Experts of a small language model: 5138 steps.
Below are experts of layer 2 (counted from 0) of a mixture-of-experts language model. Rows are named router (the router's row for the expert), gate (a neuron's input weights, with its number), up (a neuron's input weights, with its number) and show model dimensions 192-223. Each number is 128 + 32 x the weight over its row's rms, rounded and kept within 0 to 255.
Before each expert's rows: "gets" lists some tokens that make up at least twice as much of what it gets as of all text. This comes from a sample of Wikipedia text that the model never trained on. Tokens count by the router's weight.

# expert 15
gets: "1", "2", ".", " | ", ", ", ","
router [126 131 100 119 168 170 136 112 137 215 115 115 143 104  96  88  93  95 199 144 129  43 127 154 115  62 100  96 111 146 153 130]
gate22 [110 120 165 184 160 135 134  92 110  71 123 133 199 127 197 145  87 116 118 124 110 168 144 112 106 181 106 127  85 139 125 141]
up22 [144  98 145 168 134  67 127 113  72 104 138 161  71  83  86  69 138 113  81 116 122 124 148 155 108 136 157 109 133 140  83 185]
gate23 [100 112 167  90 134 100 107 166  96 115 133 135 142 128 114 127 158 144 134 150 155 118 173 168 134 123 155 119 124 118 125 145]
up23 [116 191  93 175 150 171 159 113 114 171 142  87  77 140 136 124 133 120 100 147 121 129 104 129 155 137  82 137 144 114 143  76]
gate24 [135 180 106  39  82 127  69 181 110 163 115 106 137 129  92 168 164  96 131  77 103 129 194 143 120 120  83 169 121 115  97 128]
up24 [145 167  98 160 143 149 195 141  97 125 163 144 167 101 127  88 122  34 138 121  90 150 135 181 100 106 170 136  87 176 128 110]
gate25 [157 119 145 185 139 121 176 102 176 120 136 111 112 162 125 123 165 129 101  97  98 152  96 124 119 152 129 189 100 138 124  55]
up25 [138 102 124  34 147 121 121 114 127 109  78 116 145  65 173  83 142 167  78  78 166 153  95 139 116  94 185 174  78 137 110 133]
gate26 [107 120 136 219 135 102 149 136 125 104 124  96  64 101  98 173 120 165 132 130  84  91 107 104 114 131 145 131  51 110 110 120]
up26 [160 136 223 192 123 115 163 134  75 133 106 139 115 126 134  96 131  86 113 156 155 113 124 112 109 150 121 149  80 166  80  31]
gate27 [126 121 196 121 139 125 119 114 160 102 109 121 104  48 179 111 156 106 101 121 166 115 173 113 196 134 121 104 139 100 118 114]
up27 [142 168 136  88 106 155 215  87 107 105 160 136 122 152 114  79 129 156 120  85 134 115 144  79 150 117 161 112 128 128 154 123]
gate28 [125 152  91 133 122 145 203 138 130  67 111 102 118 126 174 101 102 113 139 127 114 130 166 173 132 128 227 139 101 115 159 155]
up28 [ 74  83  80 116 135 120 162 172 156 172  80 121 100 119 146 116 135  78 123 113 135 102 134 149 168  72 137 143  59 144 175 122]
gate29 [104 115 131  63 198  68 122 116  79 160 122 138  98  85  98 193 182 145 151 157  83 124 149 127 117 105 128 128 144  58 153  81]
up29 [160 102 137  97 138 116  93 141 182  33 119 154 126 101 160  40  93 169 193 118 138 108 111  89 137 151 104 139  84 141 123 165]
gate30 [163 103 160 104 107 163  90 182 114 102 115 160 199 106 158 142 172 144 173 128 166  96 170 147 125 153 187 116 114 167 138 114]
up30 [196 111 119 150 121 185 149  80  95  64 127 126 161 132  82 129 150  75  98 157 141 227 154 170  92 125 155 121 140 176 104 117]
gate31 [123  83 134 109 199 137 166  97 195  95 104 130  52 127 140 180 179 137 134 140 109  95 173  94 139  84 146 104 212 101 145  88]
up31 [133 148 115 166 143 178  92 124 109 182 130 105 146 130 142  87 125  87 118 111  85 144 127 103 153 165 123 168   8 117 116 130]
gate32 [146 139 111 114 104 136 135 165  62 127 135 116 139 140 158  98  87 100 121  88 126 123  88 150 132 116 102 106 120 168  92 105]
up32 [103 127 157 133 131  99 115 117 165  79 147 192 102 156  88 150  83 106 179 150 100 149  90 155 155 170 119 112 146  83 167 115]
gate33 [ 72 153 130 106 110 185 110 171 129 110 105 150 101 176  31 159  88  75 112 180 127 126 150 115 165  49  61 115 128 113  95  65]
up33 [147 121 181 155  98 132 101 209 109 169 108 166  96 190  82  80 102 109 184 110  96 146 167 168 128  97  90 142 156  90 140 121]
gate34 [145  96 169 131 176 100 152 161 102 138 152 154 125  52 165 147 144 104 129  94 117 126 112 154 158 116  73 144 106 191 116 179]
up34 [ 98 113 117 188 158 116 108 131 101 121 176 100  96 201 134 132 125 106 154 135 153 120 170 146 112 148 170 144 107 160 136  85]
gate35 [219  77 117  98 106 110 148 144 154 125 170 164  94 113 113 138  94  97  98  79 136 102 145  93 103 143 155 129 139 120 128 118]
up35 [156 115 126  73 151 100 134  99  78 137  89 139 126 173 148 149 111 147 142 113 135 140 165 102 117 181 135 126 125 148 145 126]
gate36 [123 174  93 199 110 128 153 136 138 142 127 135  60 114 122 137 139 110 101 110 153 140 113 170 168 137 134  90 147 154 126   9]
up36 [103 191 119 130 124 120  64 110 130 162 125 192  80 101 114 176 105  93 130 205 114 128 145 143  57  82 122 142 161 115 139  88]
gate37 [ 95  98 170 160 179 225  85 148  86 176 141 128 139  75 140 183 120 143 167 147  99 109 127 174 151  81 114  80 107 153 114 125]
up37 [147  82 123 190 162 140 107 157 143 112 200 120 183 161 189 133 142 153 171 139  97 105  43 161 150 129 117  88 180 103 132 133]
gate38 [ 94 157 124 118 163 147 104 122  87 147 173 130 141 139 134 128 103 125 184 183 138  74 154 172 135  77 131 164 147 203 134  26]
up38 [106 118 132 153 121 143 169 140 124 147 221 117 138 115 123 126 116  90 115  90  98 140  85 153 169  63 129 131 175 153 112  90]
gate39 [141 143 160 102 115 169 106 133 130  70  99 128 145  86 142 134 169 122 170  95 133 141 141 178  88 128  80 137 130 159 152  87]
up39 [105 158 170 151 121  79 125 165  78 220 111  39 135 123 129 142 129 124 149 128  99  90  87 106 181  90 151 149 126 175 164 155]
gate40 [111 101  99 105 124 176 119 172 137  91 161 154 171 115 150 168 131 116 135 110  82 205 108 148 111  88 148 132  85  99 152 132]
up40 [126 127  74  88 154 121 110 129 119 109 144 147 191 117 106 153 160 132 148 210 157 160  74  82 151 123 110 103 178 143 144 207]
gate41 [ 96 129  90 143 135  96 178 101 102  81 106 161 127 112 104 131 100 100 122 169 121 149 101 131  96 131 136 148 100 146 137 143]
up41 [ 91 181 117 117 178 130 167 142 124 140 119 136 173 110 150 151  88 105 122 120  66 163 148 142 102 142  94 118 125 118 157  87]
gate42 [170 102 104  94 158 155 152 115 217 146 145 110 106  87 134 141 111  75 121 141 144 148 141 124 147  92 138 176 113 101 127 182]
up42 [178  85 133 172 147 112 138 129 154  96 130 139 155 116 164 129 143 218 192 129 111 113 142 112 163  95 119 159 177 133 163 120]
gate43 [117  68 116 227 136 133 176 193  82 108 131 122 153 127  90 143  91 126 109 114  94  94 167 139 190 171 143 175 133  85 107  98]
up43 [116 156 123 175  84 108 102 109  77 159 106  62 129 110 148 158 151 204 162 101  98  74 113 127 136 175  51 133 101 175 161 117]
gate44 [112  79 174 190 201 114 190  83 103  74 111 149 187 151 151  59 135 132 143  88 169 154  71 105  93 144 105 116 147  93 121 149]
up44 [103 125 124 192 100 109 114  66  95  33 105 154 199 165 114 136 124 136 175 125 112 169  99 110 154 129 161 105 156 101 166  91]
gate45 [ 81 112 130 143 193 141 125  82  96  99 181 161 141 133 136  93 132 108 108  97 109  98 179  66 171 125  85 159 108 116 145  99]
up45 [174 141  96 110 185  25 170 132 135  68  82  85 154  72 120 120 211 234 102 130 127 102 160 128 139 157 168 114 162 113 120 130]
gate46 [125  86 145 155 112 170 154 134 110 119 114 119 152  86 132 131 149 186  68  89  59 195 156 164 127  88 150 158 140  96 138  40]
up46 [137 142 127 114  94  86 160  94 119  83 157 115  63  57 141  55 127 146 146 114 127 144 102  32 115 144 141 121 111 159  78 204]
gate47 [100 156 112 151 164 124 134 131  88 216  84 116 135  79  89 144  76 114 144 174 171  89 155 199  85 122  92 142 148 124  98 128]
up47 [116 116 111 132 164 128 126 116  88 160 118 162 161  79 106 157 135 131 141 213 159 101 166 159 114 111 117 145 150 115  91 129]
gate48 [127 127 103 131 134 182  87 124 197 145 119 132 131 156  98 100 104 158 145 163 115 164 144 166 188 122 141 176 133 164 212 178]
up48 [183  56 122  59 146 121 115 139 147 109  60 140 133 146 161  81 135 163 155 149 140 113 174 171 214 112 195 144 181 154 130 145]
gate49 [162 162 147 149 121 105 120 153 133 183 112 144  78  73 145 152 105 118 120 157 146 156  68 122 120 136 175 150 170 175 119 175]
up49 [145 113 107 159 124 177 150 117 143 159  78 118 160 166 110 165 164 105  83  74 124 205 125 147 194 147 207 150 114 164  85 167]
gate50 [ 97 127 146 114 229 155  99 160 127 187 131 120 142 153 110 146 141 100 141 134 111 145 149 149  96 121 142 214 110 150 108  96]
up50 [172 118 113 110  51 151 126 149 111  76 129 152 135 131 119 151 180 135 133 117 104 166 102 127 182 140  91  72 164 127 105 122]
gate51 [138 120 117 123 138 138 130 128 170 105 134 173 158 142 116 142  91 147 143 109  91 110 153 116  97 112 110  94 123 107 159 169]
up51 [ 95 108 114  73 135 122 120 131 150 123 126 165 176 105 112 144 112 129 158  74 128 143 160 149 101 121 119  99 110  94 162 162]
gate52 [141  89  99 130  99 138  88 169 174 154  92 129 174 129 128 155  68 194  94 151 109 131 131 183 102 130 127  54 112 191 147 194]
up52 [101 118 140 144 123  70 157 177 119 121 116 158 110 112 115 101  95  91 140 151 143 152 171  93 141 102 159 149 101 165 111 110]
gate53 [116 130 115 175 173 155 142 124 122  71 134 161 159 103  75 182  69 154 147 166 152  71  91 111 153 128  61 118 148 106 136  72]
up53 [106 147 111 154 154 103 118 116 182  65 107 154 115 107 126 129  81  98 159  88  99 167 102 177 145 142 157  97  96  76 179 101]
gate54 [118  42 127 211  93 142 107 156 121 178  80  49 127 139  78 138 122 164 122 125 104 141  92 153 118 149 128  70 147 125 109 140]
up54 [115  85 130 241  83 133  80 198  80 163  92 129 140 142 101 114 120 127 160 102 116 125 131 142  96 155 155  88 129 141 103  99]
gate55 [154 109 130 102 162 164  91 109 152 139  86 110 156 109 157  81  98 105 155  90 127 137  87  92 146 134 132 136 127 179 181 136]
up55 [144  90 126 172 179 157 108 128  94 109 119 130 142 121 162  86  87 103 121 122 123 114  94 155 137 112 146 115 117  89 125 156]
gate56 [133  96 141 152 112 211 134 131 114 112 167 175 147 168 184 133 156 145  94 109 125  62 174 153 149 151  75 149  91  91 132 170]
up56 [ 99 173 120 121 134 111 179  95  90  83 133 155 168 101 112  97 153 172 117 145 124 159 138 177 134 155 177 155 107 110 118 106]
gate57 [143 172 135  74 120 181 108 117 148 167 193 104  88 119 145 150 107  70 167 115 126  85 221 102 127 132 124 117  89  87 168 163]
up57 [162  51 104 179 117  89 180 146 124 122 103  96 160 136  72 152 141 160 113 119 129 102  71 120 119  96  90 131 121 122 110  89]
gate58 [149  84 167 102 123 124 112 139 125 109 243 144  96 137 141 162 237  89 187  98 131  82 106 122 156  90 140 166 144 130 108 141]
up58 [111 148 124 109 142 124 125 123  62 142 115 102 101 125 172  78 115 117 190 144 119  94 131 152 129 142 143 159 128 117 116 114]
gate59 [140 149 110 140 132 107  93 100 120 148 125 140 159 112  88 100  89 152 138  84 159 125  92 133  89 114 182 165 155  60 142 136]
up59 [ 81  95 122 161 156 108 110 128 116 111 188  78 128 132 118 147 116 118  61  93  83 124 163  99  83 121 153 171 171  98 121 140]
gate60 [126 107 115  97 155 126 148 151 160 141 122 111 156 128 157 127  63  96 102  82 191 110 122 142 128 151 114 140  62 140 148  87]
up60 [171 120 149 139 114  85 137 120 176 187 138 100  84 168 150 184  84 126  84  88 112 154 155 157 119 118 123 158 100 141 107  95]
gate61 [123 106 170  61 160 148 157  98 142 121 152 111 149 177 136 167 159 197 110 169 141 136 104 150 154 110 104 148 103 132  81 118]
up61 [152 157  90 105 139 141 117 103 147 106 121 159 146 194 114 155 190  78 172 164  79 116 155 139 136 122  92 158 189 155 146 130]
gate62 [168 139  96  87 192 125 143 167 108 107 113 164 142 154  80 132 170 188 178  56 146 155 138  96  93 117 175 169 181 148 129 174]
up62 [111 141  91 127  34 133 119 146 115 113 178 161 129 180 142 108 147 141 127  66 140 137 162  81 107 133 160 108 170 201 134 135]
gate63 [160  87 150 200 116 173 104 104 211 141 104 170  73  89 134 131 187 132 159 127 135  27 159 148 127 116 210 141  79 187 136  99]
up63 [109 166 166 146 112 110  67 134  63 131 133  85 102 130 153 102 132 118  53 116 136 101  71 168 107 135 129 156 121 110 146 105]
gate64 [168 163 135 124 153 189 136 217 117 120 123 101 103 111 126  63 157 153 139 196 122 119  44 133 124 103 196  75 150 147  92 119]
up64 [ 74 101  92 153  92 151 138 109 185 137 110 152 131  84 112 155 139 139  70  74 132 140 145 146 156 133 154 170  66 168 144 133]
gate65 [153 103 144 141 164 173 158  89 100 136 168  55  92 108  99 100 182  84 157 153 121  78 166 140  82 112 103  62 110 124 142  95]
up65 [ 89 143 111 100 165 173 163 125 151 156 142 175 120 153  93 123 146 157  88  80 164 119 101 180  97 124  98 130 172 103 144 169]
gate66 [150  89 139 121 149  44  61 108 106 126 128  83 104 106 104  93 188 201 139 122 137 121 109 118 178 153 130  83 126  35 183 142]
up66 [168  85 101  88 115  74 137 111 153 107 154 150 102 123 121 145 175 116 114 125 102  96 117  88 166 138 131 115  72 101 187  95]
gate67 [188 168 180 164  99  98 112 111 122 110 204 170 144 161  68 174 220 149 133  63 117  82 108 159  89 135 122 149 120 123 118 104]
up67 [185 107 117 101 143  89  85 130 137 108 145 149 152 155  86 161 146 115  74  70 124 129  55 141  85 119 157  96 141 102 105 147]
gate68 [135 120 135 133 152 156 149 120  86 112 116  94 132  96  82 149 178 188 128 162 145 121 118 178  82 119 133 124 159 131 128 169]
up68 [178 103 136 116 139 138  95  73 101 133 150 102 141 141  83 167  93 154 129 113 126 146 171 115  94 125 136 132 156 201 108 149]
gate69 [102 125 106  98 140 117 131 134 113  89 150 125 156 130 127 140 132 166 143 144 118  89 130 115 124 151  98 105 108 125 134 175]
up69 [153  71 151 166 137 123 104 140 215 184 165 108  54 148 143 117 164 113 147 124 106 184  77 119 153 131 144 141 123 102 162 111]
gate70 [114 127 145 146 117 175 142  88 121 128 112 107  78 115 158  71 141 121 105 148 158 142  98 145  98 162  77 158  99 150 156 111]
up70 [133 151 126 134 142  96 121  84 110 147 130 137 101 111 177 108  94 132 133 145 221 153  85 183 124 133 133 134 111  99 163 148]
gate71 [ 63 137 136 140 156 145  61 127 133 154 193  93 150 130 148 109 224 142 155 164 152 120  71 121 108 145  94 147 163  93 131 123]
up71 [ 88 119 130 153 130 130 132 133 192 172 101 129 149 113  66 130  68 189 136 181 117 152 142 112  96 112 168 152 139 141 136  93]
gate72 [149 122 126 141 164 125 150 151 186 145 147  90 128 166  79 132  37  59  54  96  91 152  78 171  98  88 102  98 118 103 118 133]
up72 [163 103 150 138 152 175 105 110 151 149 130 122 158 163  65 123 126 131 101 111 101 145 107 157 151  59 107 101  68 132 125 116]
gate73 [125 168 140 182  56 137 156 169  88 122  53  90 156 108 110 100  94 161 128  91 156 143 123 183 108 155 103 105 133 135 113 176]
up73 [155  86 104 146 153 165 139 110 201 119 139 161 133 105 102 139 121 176 141 141 106 158 122  58 135 172 127  88 164 120 117 166]
gate74 [ 46 154 118 156  86 148  91  64 138 189 118 153 108 148 111 127  49 114 141 148 127 120 130 114  80  87  96 153 154  83  97 145]
up74 [118 116 145 164  88 169  64 131 128 188 163 112  78 145 111 170 132 172 100 147 117  79 111  88  98  91 107  77 157 142 119 161]
gate75 [127  72  91  89 107 146 137  73 149  75  91  90 127 129 117 141 159 131 144 144 106  56 117  97 115 127  83  96  67  86 131 177]
up75 [130 136 158 175 177 121 174 158 109 155 169 157 102 134 145  84 153 128 110  97 151 189 128 155 159 121 172 188 152 139 127  89]
gate76 [ 49 116 147  99 129 121 101  69 183 196 130  77 126 161  73  92  85 140 122 141 177 117 141 132 146 143 107 124  73 124 119 111]
up76 [ 83 106 120  76 139 113 149  86 189 121 155 113 162 158  74 139 139 168 137 158 145 110 181 145 105 164 161  80 116 156 115 137]
gate77 [102 123 149 113 100 131 108 113 171 105 157  76 129 116 152  94 121 144 145 165 109  42 135 126 141 142 191  55 148 146 136 120]
up77 [132 144 136 125 129 111 120 117 163 120 118  88 135  93 158 116 121 185 146 212  73  58 127 137 110 143 187  75 114 138 126 108]
gate78 [ 73 139 149  89 156 188  95 143 116 132  93 132 198 167 135 125 198 153 118 137 157 114 147  86 120  78 121  69 141  93 136 123]
up78 [134  84 101 115 140 141 188  93 118 154 160 116 162  59 117 151  68 105 132 127 122 147 108 140  99 159 103 157  94 153 161 117]
gate79 [107 102  86 100 154 107  84 109 135  82 130  99 164  65 179 121 121 126  98 165 116 123 136 137 234 129 136  83 148  81 106 118]
up79 [164 153 100 151 137 182 167 153 126 149 195  92 147  95 115 151 142 142 137 118 114  93 171 112 125 136  86  90 175  51 147 153]
gate80 [172  93 162 154 124 232 112 164  90  99 129 142 150 116 179 111 119 130  96 201 158 134 114 137 155 101 164 149 114 160 137 144]
up80 [150  92 178 182 114 171 130 209  73 145 110 158 122 161  89 118 132 139 142 212 131 140 103 150 174 112 112 135 127 145 141  99]
gate81 [114 120 153 120 152 164 174 157  85  79 110 128 135  53 156 166 132 183  83 128  59 108 196  98 158 129 102 110 127 137 112 123]
up81 [137 148  86  83 149 150  69 126 157 208 118 111 109 144  97  89 136 123  90 129 168 136 135 163 175 132 128 102 159  72 139 134]
gate82 [134 137 119 109 166 149 141 151 117 186 108  83 133 107  74 113 189 109  61 157 145 125  75 150 128  88 152 100 149 138 127  79]
up82 [101 105 154 172 126 144 154 116 154 189  75 102 128 176 101 124  73 176 108 100 153 145 136 165 142 131 112 133 122  97 117 133]
gate83 [129 110  90 102 117 132 112 142 134 144 176 148 167 110 119 136 143 109 132 113 133 104 139 159 122 111  67 193  85 165 151 143]
up83 [176 120 181 142 175 179 103 123 108 155 173 123 120 118 112 155 145 147 116  70 136 185 144  55 160 134 148 113 176  72 105 181]
gate84 [141 122 107 165 118 146 102 134  92 118 147 122 190  86 149 125  99 135 120 184 122  77 114  98 154 153  92 111 116 152 112 154]
up84 [160 137 120 108 104  96 186  77 156 125 142  64 123 106 163 116  99  58 169 187 204  56 115 133  70 124 170 109  87 141  88 114]
gate85 [100 169 100 104 175 109  87 121 121 216 206 112  92 188 119 133  91  89 111 102 104 109  92 160 175 135 135 132 201 145 139 105]
up85 [148 102 189 143 144 145 198 134 105 111  96 103 108 110 147 101 108 150 121 107 168 155 142 167 121 162  94 159 119  94 130  58]
gate86 [153 133 131 173 105  81 134 166  89  88  75  16 165 125 121 123 136 150 119 147 145 176  71 131 111  94 148 169 131 199 140 121]
up86 [183 147 140  93 166 159 153 143 139  89 143 131  96 185 140  99 116 145  69 154  63 140 204 107 113 149 102  74 159 153  93 172]
gate87 [137  97 113 116 134 142  93 103  92 184 153 128 151 159 155 115 134 169 129  79 157 161  68 125 116 130 142 124 186  81 163 116]
up87 [110 152 152 106 103 114 108 152 161  95 105 183 154  66  96 121 122 100  98 181 106  91 190 121 106 130 153 131  69 134  88 117]
gate88 [131 110 162 148 108 129 144 126  96 146  91 170 113 121 148 140  83 132 190 201  76  98 156 167 136  83  64  83 134  94 146 146]
up88 [140 129 141 121 142  88 171 145  81  63 129  92 142 111 194 129 140 102 102 130 123 113  78 120 132 114 110  99 160 109 143 126]
gate89 [ 94  98  99 136 132 144 126 127 129  82 109 196 155 103  51 137 103 105 158 105 100 104 177 172 155 119 133 163 128 108 117  83]
up89 [ 98  57 129 120 112 136 136 187  84 106 200 142 200 160  51 130 139 145 172 140  80 136 121  86 170 140 142 143 123 179  78 126]
gate90 [175 151 146 115 108  62 185 159 125 165 170 106 177 148  88 129 163 108 118 129 129 122 108  84 159 140 139 124 103 116 133 101]
up90 [ 66  64  82 146 126 160 174 115 134 153  60 113  90 158 159 102  92 136 168 149 114 124 127 171  63 127 190  90 171 170 150 100]
gate91 [117  76 145 123 103 140 133 137  69 103  74 178 141  59 145  89 162 161 137 112 125 154 158 151 116 174 118 112  57 143  86 106]
up91 [148 147  93 125  85  63 176 101 130 147  81 171  99 149 127 133 163 148  99 119 153 180 118 144 138 117 120  89 170 127 137 112]
gate92 [120 154 174 157 122 146 106 117 147 147 147  98 133  92  68 200 107  92 159 153 133  67  65 193 148 103 118 172 159 122 129  94]
up92 [124 107  83  98 128  91 164 129 128 121 150 225 121 138 111 147 158 131 136 184 165 103 130 210  88  61 108 161 105 101 150 114]
gate93 [111 140 132 107 137 157  90 146 134 136 103  96 140 118 143 128 119 173 122 134 115 117 181  93 173  94 193 153 175  94 121 141]
up93 [148 176 153 101 148 152  95 154 133 161  63  57 136 124  60 122 102 171 148 104 146 131 105 146 143 110 166 118 131 114  94 177]
gate94 [101 106 131 145 140 118  85 167  70 138  63 131 101 138 113 115 130 135  85  60 162 146 173 162 106 130 147 145 160 139 103 108]
up94 [ 87 186  88 133 107 127 142 189 102 120 209  92 135 123 116 140  88 104 107 104 172 169  85 133 101 129 168 167 120 165 117 105]
gate95 [111 186 122 100 151 186 137 112 129 153  79 174 117 167 123 144  97 141 114 140 103  63 170 128 102 141 128 112 168 109 110 137]
up95 [139  79 102 141  84  67 150 139 104 104 115 142 172 119 115  92 172 148 146 139 176 173  82 138 142  84 126 148  84 173 144 101]
gate96 [ 88 147 140 194 125 123  82 132 113 158  93 118  47  82 156  99 186 132 116 196 112  75 181 127 149 112  93 115 106 153 103 115]
up96 [ 80 130 125 149  93 135  86 111 130 145 142 119 101 124 132 145 146  84 111 169 117 115 148 109 108  84 136  93  42  71 130 124]
gate97 [145 115 137 141 112 135 113 135 104 142 115  80 148 138  79 115  64 204  59 139 126 146 158 199 191 130  87  73  99 147 158 122]
up97 [121 147 121  91 136 112 120 155 135  79 145 162  84 180 134 141 155  69 153 162 163 111 142  69 139 144 173 203 120 145 138 176]
gate98 [ 73  87 147 159 142 119 156 113 137 122 118 142  68 143  91 138 120 122 173 141 166 166 148  91  63  90 145 137 135 156 122 145]
up98 [ 85  71 129 159 127 124  90 138  92  98 152 158 134 136 146 144 108  88 147  83  60 126 147 186 104 101 114 126 165 139 139 136]
gate99 [170 119  96 170 143 156 148 171 115 139 105 197 117 132 155 130 247 144  86 166 117  79 106 108 135 115  79 115 133  97 150  98]
up99 [107  91  77 121 106 116 134 184 138 147 112 115 225  56  84 170 165 101 103 135 113 193  54 110  83 138  87 109 186 117 163 168]
gate100 [112 170 134 176  99 106 159 144  96 131 211  89 116  67 178 165  72 124 136 126 130 153 133 119 112 112  82 119 153 110 145 169]
up100 [117 107 104 107  89 148 146  86 125 152 148 129 152 145 103 121  51 129 164 100 155 143  63 179 121 125 117 125 170  80 137 183]
gate101 [145 137 169 104 136 142  92 149  80 143 110 130 178  58 125 105 112 102 120 106 138 106  79 169  79 126  79 182 197 141  82 120]
up101 [150 111  75 119 100 124 172 156 201  82 161  84 149 136 154 115 134 146  91 105 143 165 141  78 187 193 170 102 149 122 138 187]
gate102 [177 138 110 137 141 147  84 199 115 153 142 179 147 121  65 113 157 106 187  88 139 114 126 150 120 148  87 101 122 114  90 102]
up102 [172  99 100 162 115 141  75 172  80 108 126 151 162  40  82 102 174 119 187 142 112  98  48 131 154 108  94 106  83  81 160 100]
gate103 [158 146 179  97 140 147 180 175  72 178 194 172 148 112 125 135 214 128 169 170 120 158 190 108 157 117 133 114 118 142 120 105]
up103 [147 130 117  97 150 126 119 126 149 131  73 136 154 154  77 129 125 115  97 136 107 134 198  89  97 138  96  33  83  90 130 154]
gate104 [136 174 112 103 151 246 197 113 102 187 131  89  92  76 139 145 187 151 167  60 105 104 141 139 158 140 182 135 189 123 107 119]
up104 [135 122 182 102 118 244 136 124 147 134  49  82 128  75 146 162 107 101 158 137 120  97 108 178 185 160 182 102 162 119 116 138]
gate105 [179 128 130  92 181 108 134 129 114 126 141 155 143 131 117 107 158 152 176  96 123 154  76 152 104 112 106 119 134 111 133  93]
up105 [107 168 154 142 110 100 106 143  88 105 128 154 117 125 117 116 135 172 145 154 143  85 202  78  99 111  92 100 162  96 131 135]
gate106 [115 141 111 130 129 112 127 113 153 121 147 116  97 179  76 189 124 145 146  95  93 139 173 120  88 204 122 137  84 162 135 215]
up106 [170 112  89 104 156 132 186 135  81 187 130 118 160 130 136 103 104 101 110 123 143 167 104 203  99 107 126 144 152  83 144  52]
gate107 [ 94 149 122 149 133 127 107 113 211 154 113 118 153 113 115 154 141 167 144 119  93 163 165 144 133 129 132 118 112 172 132 125]
up107 [139  78 176 114 103 156 158 119  72  35 133 124 144 100 208 125 141 131 121 116 162 108 128 112 126  83 108 123  76 138 106 120]
gate108 [ 90 149 152 174 181 213 153  84 112 219 152 145 131 164  67  89 143 116 142 111 120  96 146 114 117 123 154 147 131 114 104  80]
up108 [119 126 142 110 109  58 110 126 152 106 145 155 115 121 111 162 138  87 113 143 173 183 111 145 151 115  52 133 142  80 163 162]
gate109 [117  95 132 169 193 147 122 137 159  94 139 154  92 115  85 102 158 149 136 163 165 121  98 168 130 121  85 122  96 178 150 162]
up109 [117 165 131 118 125 167 113 133 163 142 123 105  85 123 136 105 161 131  71 136 110 105 123  65 131 121 151 145 160  79  80 118]
gate110 [192  98  98 116 162 179  91 132 147 128  99 151  87  77  97 166 160 141  85 186 105 124 168 101 108 135 128  85 141 110 140 104]
up110 [142 115 117 126 131  99 109 133 150 137 115 131 102  93  83 147 121 119  92 134 115  76 209  68 134 115  84  95 165 147 134 130]
gate111 [171 128  84 108 157 255 136 146 130  51 106 133 116 100 144 130 146  59 125 131 114  85 163 154 141  93 195 123  75 191 112 140]
up111 [127 115 177  86 136  94 117 104 217 137 113 165 142 133  71 130 117 140 146 139 154 142 159  83 120 123  83 118 121  62 109 163]
gate112 [126 131 117 132 150  97  95  78 120 116 119 140 103 103 134 143 157 162 100 120 134 133 203  81 140  94 163  99  77 126 168 144]
up112 [160 207 124 171 124  76 184 116 119 100 179  90 119 109 159 131 223 129 124 106  97 109 141  95 103  70 102  96  99  74 150  53]
gate113 [110 111 104 119 165 161 116 105 194  83 107 127 129 109 137 152 133 130 122 144 164  61 158 136 110 128 101  90 169 182  87  79]
up113 [ 87  79 124  92  97 162 118 158 173  62 154 161  90 179 129 113  79  75 105 106 149  52 196 150 118 108  89 151 173 118 146 104]
gate114 [107 159 171  95 193 153 113 144 143 123 112 194 130 129 122 117 120 110 102 129 141 158 119  36 125 111  82  96 128 101 100  99]
up114 [162 128 151 124 143 133 131 121 104 192 144 180 140 124 157 147 148  56 143 128 153 109 128 107 162 155  75 104 156  80 103 131]
gate115 [135 130 114 102 187 134  95 122 155  86 114  75 121 112 106  36 126 169  88 146 182 134 149 174 146 190 118  99 158 160 113 129]
up115 [168 120 115 142 145 107 151 145 163  93 148 111 118  96 131 181 112  83 153 128  71 153 185 100 131  81  77 141 136  73 140 177]
gate116 [169  95 111 128 119 127 152  76  99  78 117 123 109 121  99  99 126 222  73 130 143 146  96 139 118 136 170 138  92 114 170 151]
up116 [ 44 182 148  91 109 172 126 154 161 162 131 170 205 172 160 101  90  77 150 127 101 150 148  98 194 139 130 179  90 110 154 131]
gate117 [138 111 125  89 181 110 103 140 110 131 197 102 146 125 120 152 150 144 116  73 112  83 180 158 118 149 125 136  76  77 153 112]
up117 [157 154 143  96 137 158  92 127 114 170 107 124 125 128 160 148 170 129 131 144 120 160 166 162 202 134 128 112 112 186 150 140]
gate118 [134 131 170 133 130 205  65 132 114 125 105 119 114 139 105 124 139 114  94 117 108  54 163 137  95  98 164 134  87 151  90  74]
up118 [116 160 111 138 125  55 165 143 102 125  71  89 159 135 130 130 133 142  73 103 139 168 113 125 128 169 106 123 143 113 105 147]
gate119 [172 154 145 135 192  98 116 115  99 103 212 127 135 154 150 118 138  84 128 167 149  74  58 119 122 156  98 191 142 135 132 134]
up119 [162 146 118  94 101  69  90 164 120 172  62 138 126 113 109 166 103 130 164 193 129 160  85 138 167 107 211  82 132 163  73 160]
gate120 [125 131 123  95 149 186 105 111 134 120 123 110 156 124 187 159 112 135 101 123 109 115  48  95 153 146  94 137  99 104 136 143]
up120 [236 103 156 157 165 135 108 140  71 112 100 143  96  92 143 174 168 138  97  75 142 114 107 106 159 151 138 138 104 182 125 125]
gate121 [112 118 111 160 109 166  85  76 127  90 149 168 111  65 148 184 150 137 113 163 148 124 128 177 143 136 191 173 137 162 115 150]
up121 [194  75 138 100 115  83 124 158 123 134 195 168 126 151  90 101 122 134 139 105 128  91 192  82 169 123 112 156 193  71 161 176]
gate122 [124  78 177 102 136 195 160 117  97 117 114 148 128 147 127 109 156  78 105 122  42 145 117 163 116  80 118  86 123 102 155 168]
up122 [138 133 139 129 158 158 175 172  48 120 113  90 133 170 141 101 196 182 119 146 104 167 150 133 149  89 116 142  82 157 137 141]
gate123 [111  94 138 125 154 166 192 138 129  79 123 179 149 104 124 120  73 195  88 129 169 144 164  97 103 137 141 118 157 148 179 166]
up123 [109 101  94 164 106  54 110 134  86  86 183 163 108 108 125 122 126 119  58 117 125  62 108 118 166 132 155 106 120 118 164 118]
gate124 [104 116 186 114 158 156 198 118 160 137  86 138 159 120  88 105  57 155 150 161 108  94 144 166 106 140  93 148 100 116 117 112]
up124 [119 122 126  75  91 111 115 117  86 141 187  95  77 143 188 175  90 124  90  46 102 215 131  81 129 160  98 161 111 124 161 148]